Below are experts of layer 8 (counted from 0) of a mixture-of-experts language model. Rows are named router (the router's row for the expert), down (a neuron's output weights, with its number) and show model dimensions 0-63. Each number is 500 + 50 x the weight over its row's rms, rounded and kept within 0 to 999. Numbers have three digits each.
After each expert's rows: a language model's description of what the expert responds to. This comes from a sample of Wikipedia text that the model never trained on.

# expert 14
router:509466501643390518594503514482462475534512550452510547565456465449447616529498525479538475509509481488520477514513501496487457566498430513515461511443499495531556594448525504519557526430514470
down0:471513473466457459480474462551479428516485482475496450401513491497585478488524625482438522573460352486536452460516456493467437444507461551596500521437565451585470475497560461484438488497474474
down1:538584545539492490520419524555559491434485478383359491505491447443395478504555462502384443551504493458486585528520486544411499548504519498483589604497573517479497472515504583528406571530526567
down2:563504566500473536533485553431534465494457538455516475443555522491477505541384512563488512495487570530564471455538561511544378357531518453527528448531428578453559511441496487454580466464488495
down3:481498438499537514402502457537435505491475584555518366524515530499571442526460496408526539442526579513528511517517403547461482490514423440500515575530467585412560411510435516409482496548536573
down4:496495503497437534451460471462447511514438488579515393538557555551589493485474450505368536414460465485537527530520516620523513531523435534530576412534480559454527450502537487592578549541579423
down5:553538432451479484426540495487563543464487563434502471523486371541466522499536489437523463532490501417439510579521515499435538462498534496592435557542493477496356483482477457475459477520559456
down6:538550475516479518492554511525467596436432497476456462537532565532561568512521535544634524539536525526575451518551458547369453475534505449422553422432527420490528592590383553437567527438511445
down7:560525515424466571457488471495468407416519503585483492475519551544447373462536479513553524549624488516461416530454416563545491581493608520581533468492543490478467508547495538520480446510496502
down8:438477464410393521525474488410440451467504520535509507548516461500418535511512481526519442519505485598590553539465411546489538556499519487508549438576588477574575584521439499585488427465508568
down9:518491469417498522546532468622500538497491560503635439476450521455513540495538487572528451486455450480469597446426503487573525502581489534465462459413580446524492523478546451560494481522511578
down10:441530487426512487551514526468381535490497536423608486491600456519504534422644499492532494482514448409511649481536446555450482435477443485528470441503556503449454515623502468558520534477572510
What it handles: Infobox and table labels. Field labels and header words in infoboxes, election and sports tables, such as Total, Votes, Service, Producer, Preceded, often before a colon.

# expert 1
router:502534495576451452513594507528517425547524562556525576510440402470506474538484550576506429538555491483440438542502484492485476476530465557568482493481521549529510542473564570626511488481512511
down0:473446453534468523584404438536600511524525527460478510385471541460462532526440399485525469556500489460491514532488456500518566470439445518530420534437602473466522502429434519570488475517427454
down1:590565451505510556466446482521559565491485599502454479504487487529570446509445486584475529523522507492336451455478627457510522471495528515500469469553549538400544495443406462617458548495547474
down2:437438517586480430486497638524467526454443504504420498508492471475516503504507513520502498500505518440539563443489439449525575493585453480447446509512509438469443439496500599443477454563430406
down3:519513526451477479524457545497494422575572501462513493444492510476454460475626452473521507462420461623548568606498552506467461623437422542416555531472494452555509562466495492401552522441550502
down4:571415636530464510508497438497459518550503537542537522513487424510563557525564547483517527517497466546507484505485441447549498457471520479438532532528596537558413478426594454483554437425514484
down5:470441473513455452451433406516557497476527455584504531559534521491461544457503460585539545526428452571459565513397451533416450513503503454579503555489532536545457454459561444436525507577554426
down6:502421457578520396619515377475492563515499410525521518546460460480541510479487474619465497456559452573522553473455445582486467523497531526423474500505427581500419527601594541624542492511396504
down7:489568581544466543549496543475451513574419496493503457542596512515587452623498488485538500516473540473456562517478490564589513534477542467493471440529508489548397548553493517465514508492466547
down8:509462502505629506501443504512488576509566434526473546512527458381626460518446429459461589439514539498478487477512483523497597482440506412501519399572454412487470601482420534509523569465507516
down9:531561405422551546469462415501528384564525426531546591525467542479558584471471480455454490511538526452476501469619495467523571442435514470528423427419482463412399540585561510476577492506545575
down10:513669416568590582544546461470458424547540517500558457473442503505463526424507443509472433376492465517494519496450556507475468411520460495549430584531566446493461535434473444528500542515494562
What it handles: Section heading markup. Wikipedia section heading markers and their words: the second =, blank lines before headings, and titles like See also, Personal life, Career.

# expert 10
router:448533501416474452573555559473571502594567577492525629540390511550501444526536483579536449485548452513480435534549472503498482565478507466456489381548481458477478509467517509408469519577532548
down0:517548487525532499532537598517471477543515454583451525517531485546398431427533423542527474607597480545448455496511397499500488473466408518414472497455500553548486452451429584539440526534493489
down1:498537410524506455481468546416487470644520513520529475473533525562478525494555552488410511441480544449500460530528518440505560548489426525555506548479493573499525525412435511530585590547457422
down2:417538426593566412483495532597461523546550453425531567525517575482491508535378492509477565522483481491546479494552418563481453536419508497526445519565484466471438475500450571534538476526507510
down3:415538483449539604463446448507484519427417525460521472495526513592576497469518559529495356433519501414524460416529430574564548515423473434544562464505575424555508532514517501454423502418512552
down4:569494559502429512557492537517516483439423496500477437447477546500549428426496525470481544455441531463452525547574496523438588561479540494432541495366452510465608409532453532558474441544525400
down5:440456437506421436550589479456464537636507495486472471532462495517446465483446523544454534542497498569502513511507447423492550506478520475490545460410533472481473525462535513445544498476484489
down6:498488538479568519493518492424535402486461526538497364539507454395469471515482512533541489565543530550499407562443574524482427459370484490537548510464513500478427527578476477479509559476454528
down7:436465473433578536481499490463493591424553478543500421537480374435463373540511411522485525509543568484493450521502505493468461465448516531543510503452548599477486467424519562452522557503549498
down8:402511457550511452410457468437444485445464482486416501521490458494501511521539570482451483495443501555502572552537513464499554568463436496548512457502568499429516457449512526554514538534549503
down9:474527567556574586516442577504526324559519471481481468522550503510400520492456509485546605452422507486576446499396483421433527526560473533497494435486468444557474484570581507479483489446475515
down10:559559486530532517430512510490557431406404582503476567426399502461486441554479499497532519546519407460545378469511503574537491524464480519563496426505503468545479457611513443525453417462465532
What it handles: Capital initial letters. Single letters or first letters of names and words after a quote, bracket or table bar, such as H-ome, R-usty, L-loyd, St.

# expert 5
router:438587498420455475516534517512464422550499546440553559484476473436523586469432506531491435447538406550457439605561534443542503511626481547550519472549382523582515422466561468488473491568501508
down0:502514452472474486474576474477502531443528598535521538512489481464476575500457499543514531451492458553511535473578464581542510416519441505581451558515447518491528588456572438473526432544425491
down1:469559429489518575509606441483567413485488476508507613489466495489485489552554471520540475461443530615467467557489528517475503508470505507545399497516422419490399472519555526520425468442402526
down2:485498456519453455455522480613557455481470543469498530507547603516579512487578612483532492482534550571445577475500415465528472528535577624454474446388486476448475450429519479462419460450433588
down3:459561496492559566584550462527558555406375497484529504586502539421430518521558418475504484606464466485461442555450548489548473453579461481439517537493570516474528548496485462551525539517550483
down4:476472533552461506525523475514497470481536577477494495486487431456491615533398575531490550474512448458449513469583484549549609522523431529565448543485584573527491450482561422434502579486422594
down5:594532432540353527521469519388528537546472376442428545501483532545414486567495512524503560548428481455432543462504484535535491567507606490471541513522500534520471494472453471531481531446548530
down6:458466589491562548417507546484437472530430466494477486458486455534559521518557547454547424477412542559527539512472420518505484478548443492510585450521528579601478533516538596494421609508444457
down7:582552503544467511508410574492570563484503558580524469439510536476472540560593559511429429489504437547471484505399408469503473531444484478516493358420553591505579527427474451474470503452496504
down8:514479516544507623528514530528456540428497452510443599410545525496499544551536508565466508521489442450547565556409531464447565413428391569453458486560587414495499484451454377547438572490431509
down9:599558568481522476404526507483553488475526569485480457433493521472443470475510490486490493492480540416547487529481468564458589526433471542548438585524483543613447482517518576429478447522501403
down10:588549440476488481529499532598505584481502425506471587442429467409507497556518455532514424484513593510449554444513571507547517455496479472535493569448522535466541351507425429535540536451494543
What it handles: European name fragments. Letter pieces and accented characters inside European personal and place names, e.g. the l in Heidelberg, z in Franz, the ć in Eraković.

# expert 8
router:526567504514457497532579527524535467496582514455502498537422441459510522558449561529557447537537450438482484499585499452505407495502420499522470449441436460474614492485485524629484545466492464
down0:549396483589585444519416475578407462390499556498553489499433474508547572532563505480534494462475559594497541592497414535498478482501491550442505525473492555527496421489398537445512601514495622
down1:538460417514448507512505471468593429528523512526468494609465563467597535558472414573445400461423575416523576628488500510581481505504463468433496486497478492468629544502574586419433486490486530
down2:505511489613503523500347521494440494491480478456442535511432482470506515460423561531486503471511517458570529434459465438371435498422500461465389539479509414478468557573522577559463476515526486
down3:450467542537604563597550417562524550430485584537541548486370531445589525499541447599460560485434466485433538441490524465473502418469596441552518466505557547407535523545528476479512466560454525
down4:612448516557497507549481501544489519484580516548472544451452488478540511484518492414458510524530523601646499538483525504526525471545568409520541563506456430509442574461511462588623533456445574
down5:607551492501474478489461570511457438524478448588503533519423417411630470499513630467497524520475494508385508490574517434472463483477523478537526503471514588563428449524539495467508534525516569
down6:473470476543547469545538506515461429512477580472533554474498491466478529545565442455522374531467588472499525504491505524560550373481453475520484457589480489651593505462500506528502527504532593
down7:597540499507417570491519526484463454518438514575565511503537483433445452521420499474521520523493468542437556472541466468486458447471616524507407434478508490530476412498492425537489529556479533
down8:500530507566498488490490473504459558552415455501396450630495518531486492384509517441509503499559506443541496435526454444492506444470535481575466548522562405443476524497614451526521481530553509
down9:451543448570512506578500389591490576495557500488530510557549534410446497547460460512567587502498531428592525506471493388507453473507432511518452489521465497455425570527545485447545491575404501
down10:492404520451513575472431540484614435463492616548500520518517540440503423591492459465473502507468560463636454441579513557485532518459427552496469447509470444510514508481429578496482601541537415
What it handles: Stub article descriptors. Words and brackets in short encyclopedic stubs about villages, species and places, such as located, village, district, moth, and coordinate markers.

# expert 2
router:555544606543440478472485518510523434544594478544548566438431503422514475533479558561577436555556390517483516608519486486537495504572536490525387487520426518507512510504526519552471420529583472
down0:466497465565398553491545419503475538564569463505428460524539513585478469515497547432433577462590492553428610482536505451551519497558530435479456567485409540525530383513529451479476510442568506
down1:437451516397517568409545444439541452503475422496507544472483491464566548532501477490495503448471541444533545440447568390538492507388618452469617554546485500554507583455460538520527551544442491
down2:551516466541548481400532438525404428413437491526550501603434529560456527530574476475443534470560451458450531478533579548400496498548440519523577480476512510481431533466445501524438474514583485
down3:548572503530445497563465498505537463525454451488462457511487496420495543469403493501509533553470518611540496445532469466521595516485475478604462448465534522418461505475476493515583512519468487
down4:496469424525545366519481465468488474540552537470502444461420527481480515524544507549506443552484455461350511533521375573474476431530500515502509543484596523530593608531594556499513515560417550
down5:584540557513468557421414470429528478538513578427502472471581512510563418478507481551464488479501485457547507465417464512518464398520496539390503473511492463450479465400562551452433486518555422
down6:465567489458540549449475511496539455484476402490576521489521413569411503529479519489565492441549490498447509463438510546489487524471511556482484537492528522478548529569462562460506577480542499
down7:397543463589494512588538509636448569498506507648525523556541511382445455533568494449522568417518535446464453492422518529477452492495557441477514596492442487552510424469424543516437527438452557
down8:462450494502466461507498505452529541544440574571431505570515474507436426478466589533382571545467509426535524501614467355459597453463516425559569517524515509445498518623462495501512494508544460
down9:544520498514463581589417481434470563461458447547511463652533562424476470535491529541444481532475542486496492451478438590495441465453492534446491605515505491561584508504468494453568563579438490
down10:446582493524391548501441451476562457488529474474526443461479623557459506464444469507594510535510490442488483523578495575460523573612475482508394461463471618475502505525571494534482558484452515
What it handles: Prepositions and commas. Commas and prepositions joining clauses in narrative and census prose, especially of, in, from, between, during, as in "As of the census".

# expert 0
router:476511583575383460469581620440422452464553547534503495466564466561516524593506472590482473474494464570445443536454490454475496563541523434517387535584436485500586495412570532459492529480593462
down0:573446445566491494556537410525386576468544548468476562501508468444449478474520556467472483522507504505502423556532463417506445524479577453532524417421519551512524487567551423532440488427486519
down1:540539548531517459507417440528461554506532415490526607432573534462460473441562513519530463507492517497478558500431498427566529487586424463478443425445540520505544400550558491562479489460422517
down2:362380560543450551434485495445497532592517445546476465440462447408503539527485482467484501527535551478558545501544452577525442406537535473512420480531484561580547434507438487529479595531524544
down3:523588500469531620543525576513447540596449521483476511513607432483528496512436516510623432420458527500470476545459525538532463509567447520429514458513426457501506433459488494551509496555456492
down4:494393514551484398494509531442563538478510546418537436455481407532438552475565544449511549493529564554554538539466528528503420508414513532525493521434500515505503537505558509468468548476558542
down5:538502497492565507493492489485489490497512605487475470493527519594587465508469426425481543564415463547479452474437444540405567587522556441518552502544592574514487469463462525439479456512493462
down6:472503539538419403425463542591500418455454509498449589462488410446578507489427604538507585507560505538463490580495468492432572491584543622487445510416543459505474463458510491537507487519503506
down7:510555503502469519528515443478455384494510451518527472481504457548515599511488497504503526536434468591513500560502507508546510378480436569496484428508517406461522486611429491518493517441439452
down8:441415485449469462434391511488464529536483389520578535459465508509450534496495517584499506460420546507514510508460507500423464560528461464428421398538462489472466598562525524559507581589545524
down9:459489446478533482503563520529542535423461513506524554478426496482436454423440468440517561433569439535494459518488458501515438412461509534540542568394504595632502581500484436518488427512612458
down10:508467537490393472563526476478513527614476509450455414471484439489480508537435420540477488489435533551442592643500567583477476476452405409498494541463522509524463591502570474526492481446487520
What it handles: Mid-word verb pieces. Non-initial and initial fragments of verbs and verb-derived words in narrative prose, such as ob-str-ucted, over-wh-elming, rec-all, ass, rel.

# expert 4
router:455450557488471457530630551563426427467544471492549538478528388486487571516476552491570435523492395444437506533521420547485497539494477496553474581577430514540548519453577480522516446511500509
down0:543489450489515411568501541447495512464486522539490415427487571500506501494562456492466493420479433492556477535486532577546534393476555505376584513425446567420519459490543641531575474516526505
down1:470514527461453486483502479472598497465545512524426499516495437473558561430478609438430504423617529484552453406587539567575480540613556455525463594434486489413571465468480483413503473500483512
down2:500582544477564526477502497512568615372550503574521569460501452509476481422448494528392480477472457492497539404533505459475492406610459466538513541491510449436524469521522480441548478542440493
down3:431551430481625543542463510441557500508511471550496528354547503546447395531516468497419482538513547418519543515600515530468581481557432482385507406508491510530504503502397529449502567470582468
down4:518459549531459443442559508432424460531423432427409512549585463492543531494485529592479510531432529481513529531549487455579448540566538474546516573505430437422564466556541441406459498492470502
down5:413409598520460459433587523514524482516451520478559478481486453533508497491475551464535552478565462475495557464421604548566424512487551512536491508468451488474526475497487429477627515518551431
down6:656435519476528564502534544545514513453523614557498523495522477541563492359503493522499451376415545483500488505487546507511509461512568505494477507438466485526563502502501490461484531513458523
down7:543567532521553511457522457541564434482450470512566480536521535570500530431518478545423460479526506493440508538564432489516545481564394422487541466492490574544515531525536480472504498452568441
down8:510567483573539473501403488466553495502439483572613410486548421478489481533501572515580392493539527545564441457410558522498564485579536559548485461491490459573541529509412447463449562497479481
down9:535508472497451538472518524547495452494611523446462596449456492437558475562532487499569471492541535397529478421487537417530449527505490498487578471499435430465497471490442540519543444525484468
down10:389500503478465484439485529497491512521514470459531559507457431565453514453579525577479531444545553456532517444440452453529540488507448583488534500499493456439423471455445420522466519558492508
What it handles: Word-final stem pieces. Last or middle pieces of words ending a stem before a suffix, such as widesp-rea-d, pursue-s, loyal-ist, challenge-d, plus verbs like came, go.

# expert 15
router:430588506494437486502509493438479493567530451488623518503482408429491558551459542472619389493519463491505479621598469447467529540495506575529451475544409457556572476484556446522570513441534530
down0:576493482447578528528399416536462548536410501417531455539564613497498556519422539432551497459470596545407459540502480507504446561421445483433479452486552441581481473516445494532496565488506433
down1:566481477450521500487502515473598523554513631533580501599537532408415591534549498525498491547568569485452520508433566473564444461458488578524512457538498475447579509563508500475504437469565358
down2:501506609474493493488443524551512504475609456530494407521483441614491460463489548395519530522510473612501428495594358527527552427383487473461531505486476504530495478465463407521436578491534533
down3:428531482502507447426518549558525466436534549575461586470516453500533514526517525490550536543513515446507492533452382444486460598380465566487486448504571496531439496531538490439521505587553493
down4:448437564549516478520523482485502515505453533556534455448676433516439490556519539499490419435417495572546442401485531508547538429490545408535538508508505542520548459541509425580484496476471455
down5:538473533528504517529454524556580463474410525443480602507531500469457508500384470511568434446451660563541476552565385511499551500421386545463525456436514472489530516489532513421506459442497388
down6:442492592465546482396497487509578476459504427523518553474461535527452515448611565531504502519502540462604456429470544512454527513535457438476544445465441554502577480496497464514473524489462470
down7:422575491484597513567524422529426554521362553485558440432601559464452445448581471428563576502467518512512452580439533501540511510631543483441510429428466494556479543433448493595469514555534522
down8:563499551620531520452531450502435528457449638486441548494536480471496507537547522475540478537472469499492375526452520461474541417450439586417532567488591556401569487620590461489578452422480509
down9:573517411494482475490407514549540573524560457585482591578525487540497485520482544533511506448416442441394439475510483514465580525515571493512499540462505446466548538480502601468517565474536472
down10:472447455485320460490496582534425504348472412526554446489461448542525629542555520536463558523420430502516442533467512463537506558523521510480501534523495497425556493513466445529433513515523577
What it handles: Place and team names. Words and suffixes of English-language place, institution and sports-team names, e.g. New York, Green Bay, University, -ford, -ton.

# expert 9
router:458521466410460397499576531528512437572587519559503631485430437506477500508472522516489422472493453484410509557486481514519466497476436453549487415561442490549536524493555445549505492560538569
down0:575447486437604594524563439511590528522408490412561487470525537486563591472482515436534502569530390478526478474502489521448524514550449477426521531554502546571524481488447491508481529446443401
down1:562587561541496597445475487548495484511481467422485539505525562452513502531459461514450454423550549615444411466570505537423442468482500541478528486496546536451521518430563571540497498474481564
down2:421535439482521505522458543419580457458551459521600543560517537577472444477463435493494538478490496586506485473549507515431487439457371465473582483510529452468501501443535515538512512455472423
down3:481471565457531587401505511505498528552638501493525577478559528543441540535495447542474469544533501475500456550523397464472560387568520407456457484492580391528516532533458440556517495529486504
down4:563441527479493502465502504564553564511497441519512553560487507507582474519520394472565520509597543509619464425493532618488449492553462494491486550482477503460518450471610538507624425550633528
down5:448419490492548534478564478563501516542421490467472454534417534517450508436575466544497548475479547498505397524504495437454543520532502493412501499590578512510514419487511478481448616573492407
down6:511546462444474421489553528528559549570504482475509543498472548523467498613527477515443553444524511561408564447510523513397506466522640486506533462501439535575516517432416583431488521472501434
down7:485579549451522410532539511503513504495508455492455541427416559422620565469504527518622505534500552417476544494577493398502479496484523544485538488520605453519546587444482535493552436471459533
down8:499523460562575407459408568402472495528497438507514512429534465546533404537424475597560487451455472460592587590538560522488519556528478488518538445434552585405494398484481539496551520451506548
down9:466554537539436424453502395475522528567554588386435464572529469491493495443438501505460532534453506549476490491476506505526544548553347474432600533447529485527590431540549499535546525390507545
down10:555545537546448375456506524501482458513483537469501427459486451507503646461533574537467438429573500433445450478456480504494460497578553513537559560470485522483558443465503495481564520401467611
What it handles: Numerals in data. Number tokens, mostly one or two digits, inside tables, stats and lists, e.g. "| 20 |", "23,000 watts", "Wk 11".

# expert 6
router:472614567526495425532566544509577416541527513507551585475482521458494510613536538550451476511439376466493454597504431458522507513594420509536471477546483482563510551481504513500489393496550485
down0:509477454516506601442510460509444493428437564472487557497388483452549424460447469573535521425426524519520484536467602544465497546497504534491583450420433464500513497510499495384485472390516547
down1:626577529555535461526507518457478523596540511492379525529537472426459515611535438415650415435442499461493533477528529505558455565528539529499507447457405541479605436480449508509572487527517512
down2:445405518468477493481399561472456382424511588455581505445533484525525513500492495476478538445528561502508577429384448472549447517541482521456598535486467461450472525498547407586568485597568539
down3:446473501515549571521473474441418412531539470533574491605408544437481490460481377574492468543536502487520586540516444509523476486506580498501539472505497475564506559495521555477530566532520491
down4:464474505512425430468525436550426381466452475552551548525627440484544498467516466483530461475592455528501558509528555575569475430536480427608557514431505443430447480609495544564441450491545507
down5:561553505464522531427470447478545498486513545375480646485594467490513531459459527521424499459547540496579540402508460485517546528560577562479452543410530495508549509457572518498543505435415453
down6:646651559466524528466565444415527445444532530538454524424492477497388511536450511511422530576509502417535435450432505504535464395484536495563514482404448551395537493479505502492542577483474453
down7:513497446479470476468539513442511482493569438476555498545447586569540518456475515440462541465574497604369497534464563487415553481484532474556445519570527618473389422485519496457568419511543584
down8:600461471571458523595474488484428561478446522536515519521411471538421515422523372454470485491505475540458537476494595543425476344438559430554423533587464432436459535512439505575562508480490548
down9:524521498400435546577579554478482545576498535487453494469545512457491545552483507456480400505511572543580506465366499461508458499484443394448533493517485546552561461542471441494470405502538476
down10:406564450535527513481429460501630551455505511475542416473565484485562509509572437522496465481533501565493641476526472478527461583505446513516422471517532524499590552406581499520528525494479536
What it handles: Determiners and sentence openers. Articles, possessives, quotation marks and sentence-initial words such as the, a, his, The, As, After, often starting a clause in biographies.

# expert 3
router:456560464509516423486543515514537509585576568526519499529394396466503530556518550562493473542551476476480453552516485518471451553555458470559444497492455519554520487490520556545542508515622566
down0:548571525431525531610433455414537541562479518586393486523519424485562504494544418392527632441493416613501510536509433538522462437525462464499445518475457425553537480490498489530457504408468482
down1:428505492605456440566473510433548463568544442426586450587620493552449507531509517468564555413492512454478476533456446472448449545496472540400478479553533388515548449480481503430616558446466460
down2:587465404516518523570467420545488533449389541561428452519479508467494491577477513459462502593484549485482521483531563578506379473596541393446532538526490435481510487567381514480446546509522471
down3:527524531552482452376464493539419507471488479565482442594568545526492429540500479435434534457509451497409543471571513487458536430472494488475495542439457488525580533423494566439468564493546513
down4:488458508516449440471527464457593484495437466462458524533509449574528395505533542470454520504484525505540487496467410452496474509480598451511558534542442420509526544442516607487435541500498546
down5:437393568573440488479489477482545412462439548490436576495544499469413463415542476413494426540497538507576473484523546447583454512494423480467579509525479545417469480495601549523427565424492496
down6:515549587501496508578487552544515492455446428478584433502492512449442415499479510551475529507520438530505492505545623380552425409571541545527587585483468411458531448501564486466482503455536604
down7:446493371524616516498434559451565336420442438499476477447480539522529564515477472433414517533495500526596468512461454518601532523468489517588522478469449519508561480461461476454516520482509526
down8:461485493519520468509549512437535497608575577475431513374484498486500452405507449561469500550461625562551471570460506531523464532473548482535497528510605558563611435438494476544545514498545484
down9:558402478535531546539475543598474551479544587435464576465457522416496464477542507462506436483551466544568447455512482493454551485468493422420464496475478424552442506513505589559577419542461560
down10:546460529537558531533531475496523399553494462456570517579497533472531460459404389551529500480402520513440491520506525484659536489526475415460491534491516504397500506643440460448533416498452572
What it handles: Math and unit symbols. Symbols in formulas, units and tables: opening brackets before converted units, braces, minus, dollar and backslash in chemistry or infobox data, e.g. "(45.9 m", "mol^{−1}".

# expert 13
router:497494502591511503516536566477502418506557511488543588546433457464494493494536579498462443457533419448541488512618417465486482484563536491554499480537397495532612467428460527535524569439601494
down0:462456574528477400501444389465417593518560473548540539504464524496488490506519528531539373520526599520367529525544543468553455502515464465405469482467473477553479528473571471442512507499527423
down1:495549485431539595478506507505543467604394479525504561590482540564544425544437538543585403552516500514495542562460505524549455414484480517415518497582486601485615465530480501563483491437479555
down2:576555480564518398561440459459482548510588442438510506503497564495501459486480439444639477504473556544417533488504501539502519472482528575465599558533541449512587482576483558408566553539514471
down3:441480451402409483416552493476504389484541492459460503443475516437528513601478416479539628522516516547529507498537470525481452459566520439571513459537474544467593420557511496545430473568454455
down4:425506477427526508444585518466542451468543580431508422506493493513501458482411648573528473519539406478494559477437480506521445552503521535541529480450514567517432508512523503480529541437528445
down5:611495467523625558531548466536547573544454508514454524488468478424441502512510499541541488485457510543558504478490452433528481461559562481414389407453508452494590445473443426540506467550585478
down6:529535474485472429442457468498518482441503505580476531472535468584472546377507572558467497540437488438541444533484464570471551452437485537609469471603527512512470531473486447499579499565487455
down7:579516401483471522525532510553477447480551546614535454490530525498480554488468538492392474549521484483462445551436559457457491425445561464527581438428425504517553469558467431411457471529535501
down8:501462489502524546580493506462586496495485467512561513609474486652526494449481465357451501471387507588447569563574464462482566502582543549489535444537499435517466529442587553513475516529555545
down9:412564528423531512545506435468480612500427587489503492503593567532572516531535539520476468482489574499485427458497576491524487347470557434501445484578461501514509399514462436560481485542540486
down10:474516472410444407446569535516535564539484512533562514545548483410484498570446535511529548470459548506515531531432439421535540423530431539422435556533521419560592546462503516496534487482490397
What it handles: Descriptive nouns, adjectives. Common adjectives and role nouns after articles or possessives in biographies and media text, e.g. American, professional, solo guitarist, feature film.

# expert 12
router:406478443499488515433526558567488551630496452485522585467394481420520528491513551504545432518461482516518421569514467503532380597545546514603474555529435521514501453441509456500554496558552497
down0:484485522551563486482480498507586587498467425507525586413517508494507423432534427545521489441618537473481561416530506526544508448534591505532477443424467555536514537412522513428516527544538476
down1:422478514503546518548519409543541530432496513491518443462544430570428515478502465350521493546637549571414553486553516538422460439417512476445453514467542537458469575523517513513559555531482565
down2:426482534476430563455455463466587404409376519550405388474481490524487505495494564492435471500623524429462585507545522533501501472505474528453547494515492521522568579520483425507527517413580511
down3:526492507469485525489496560488490460454521546598540580451489538415531495449432458447433504505525490517404491542458457473434430574431590569410529574507380477443459605550463552492451433522542420
down4:432472519568490496479461545370492431440467542536532444464447509579584428530516455481503588468476420511527518527506439542511484556578538495469508476465562498447411495530507516609477480502540517
down5:420531539399425496441582551520563397553463611510512555546551501535506482526450579502460519523442503465426544463573417488476560510468473531557489540428571418440562489499499531508501488500456419
down6:497486426486536502496538382506522478488450436485522602481557592506520529457448517443489481437578532442418483433423425472516491597537568527526448491501489441519372455515449497447542504385608501
down7:408464453497528490480474470504559537557492481486452454579427486497488580423493518474407504448492473515501570577494469515492540613611544517502475653539466529467574559514444515540389491518520502
down8:437463517473474551528447530540458510530364486468497417515429479490485428467513473510501574536540528529511428526515485495535482481448493526530493533595481528557471567531440498580528420483589497
down9:592523458575524553537451447486518495493450558477440538510556468483574461474535559538600501456455537455457531580375510484651451547466514536489458530495442519551498472472535489529443528466516551
down10:428507398463532578517571527525397472503525548552553495404436552452532559575545502503420440496470495415402594511574532422493590430521502457578455534499522477513507514568442472508491511489496540
What it handles: Latinate prefix pieces. Word-initial prefixes and early fragments of technical or scientific words, such as inter, pro, sub, bi-layer, super-ficial, immuno-de-ficiencies.

# expert 7
router:443500456492423472526556574555589406616505491468478599524397448477522500516545483512512492505540447461484476506567491486511483522503550485532472446506384530583559527520478439561527544493516493
down0:535420529453527474490518496468514583516480519581527455510423462465544544436573410515477559496531565498484568525476479393540530479520511427511523423511475437508507478448485497419507509545543436
down1:474560447469438519438488509496484541466397482565519502487508417518465569436497539454499505468512430444464422495590533522484461561528559496558496463551570494525575510437397571485472566539503515
down2:470593527542582539494501476652547525458514530380517562510476520449433521416557553481485501550531533595463482461516537497520455486427473495519498588412494511567502621560563480437478470443586429
down3:528477399505452444529501481599577428412519517534532517472505526491554457452506503517517411472510557557490466610512443486506566446487519458504528450445421579578436515471544569524540394557537450
down4:536539489508505567506517509508563577571500474572473464532466501632440475425476435500556438447508515524504458564485441510444580480437585517463454415419587453486423450494537442538514457551512528
down5:407492486412624568440425440434537449518632546505495464410534501495550570486541521476535547510518512547443560550474481523601506512566450414500405603448491408453418551468568432544512539514435564
down6:465571564538503572461507490483482544417462441492536532443479463520597523525524488488499503509495518486458557534516411377429433523499450472525593467461521493456461514541525563537399564496460458
down7:477510519479542554462505551481553465472537577555572480481542551455549463477498469447540476419353536586539517563519535478606461405543595491495485472543577536545473563533576563516414546500515480
down8:448489506428487507473516457560481549528464454463475548517483516476508579502574527575499508520543491461495442461557466548482497486439468424533501471456427468439583468605512467528489403478472579
down9:415493484464564477456479490480420571510461416514536451479496544498415538493476419434589518546551547524584535535532503417509498483458534558502454450489500584446375488461486520492528400489564473
down10:412419453506420515444491576523570527535506468547428559454505560552558508457502467425528521464507650499538538478382476454549534550499483519458573479492433478500473536554569525527525515470532447
What it handles: Table and list delimiters. Structural separators in tables and lists: column pipes, line-initial dashes before infobox fields like "Genre:", bullets and semicolons between entries.

# expert 11
router:406519486522456487538577535471537517499537528526569544467443459465563545473447533453526472578528408509483460493546492490469442560486568547545507533557523459627501502406595511494591437442496498
down0:563489472513437452461484594442514588532493518471487385496461527554456497534493495496479528487501413453439441493467462467445498541424578467423567569525541535491394639391520514541492493526483431
down1:620469464511500483464438425425493496563497479517408595439538530540401561549532497479519506482527380439518575488504438555527406507523444560537511444558429581500489600419560543531544488422435458
down2:477526490550588545533519415509479494475353529536490569548491505418504579424509421453530482544459449554545511494439496475430517500491431571442550529509566464432474474459586528567472541561482633
down3:563542516454465453509474401484402509529503578527511541519499536514560508523540456433455438465552518524473454467577529497501472548422478466471451501479529463415523546497514546455562519566441492
down4:491498527523453545511497495548544547525499459582505506440528503523550478524435499455434521521460418366436539408396504544491449433503547425504406505599539524458477514477470493431518477560523482
down5:457584595457509529496475550469472510449463530571465433497527620510519562489568538566481501497463557539483507462479418534426459435491534472545510464480555478438575548474477499420489515546475437
down6:456517456568474476442512546502511452483561437472442411481481510503505512437575513520465535530575536552475510510534526517528525551540505483607546412521523647531482483475464497481491466417539454
down7:475555466517523538501478540475469554508463492519455519384471447525478522567472504448414406587490475418566489494464496443471561417530471500448468465535577443510472560541578526453505401477571401
down8:391405452520395593452568519446610396523529441511468551537473428504555471412579456497456476547565473499503499432528391496531585457521470454471552486510429548541455473451472545519515505532491624
down9:525521558394501568490483523592534467520435492482465493478499503482577558487427486481448489497446514534512547484526482538536558616552421545543449551534454578536471473493402432500483529496502511
down10:437433535550572475521554555646468428445493438513510473511502451519616461452528430455406551467468539581541456470543550487484464564557508552480507446504522499497503526461535425509478494544456437
What it handles: South Asian, East Asian names. Syllable pieces within Indian, Chinese, Korean, Arabic or African names, e.g. Sukumari, Jiang Shuo, Lee Min-ho, Narayan, plus CJK byte tokens.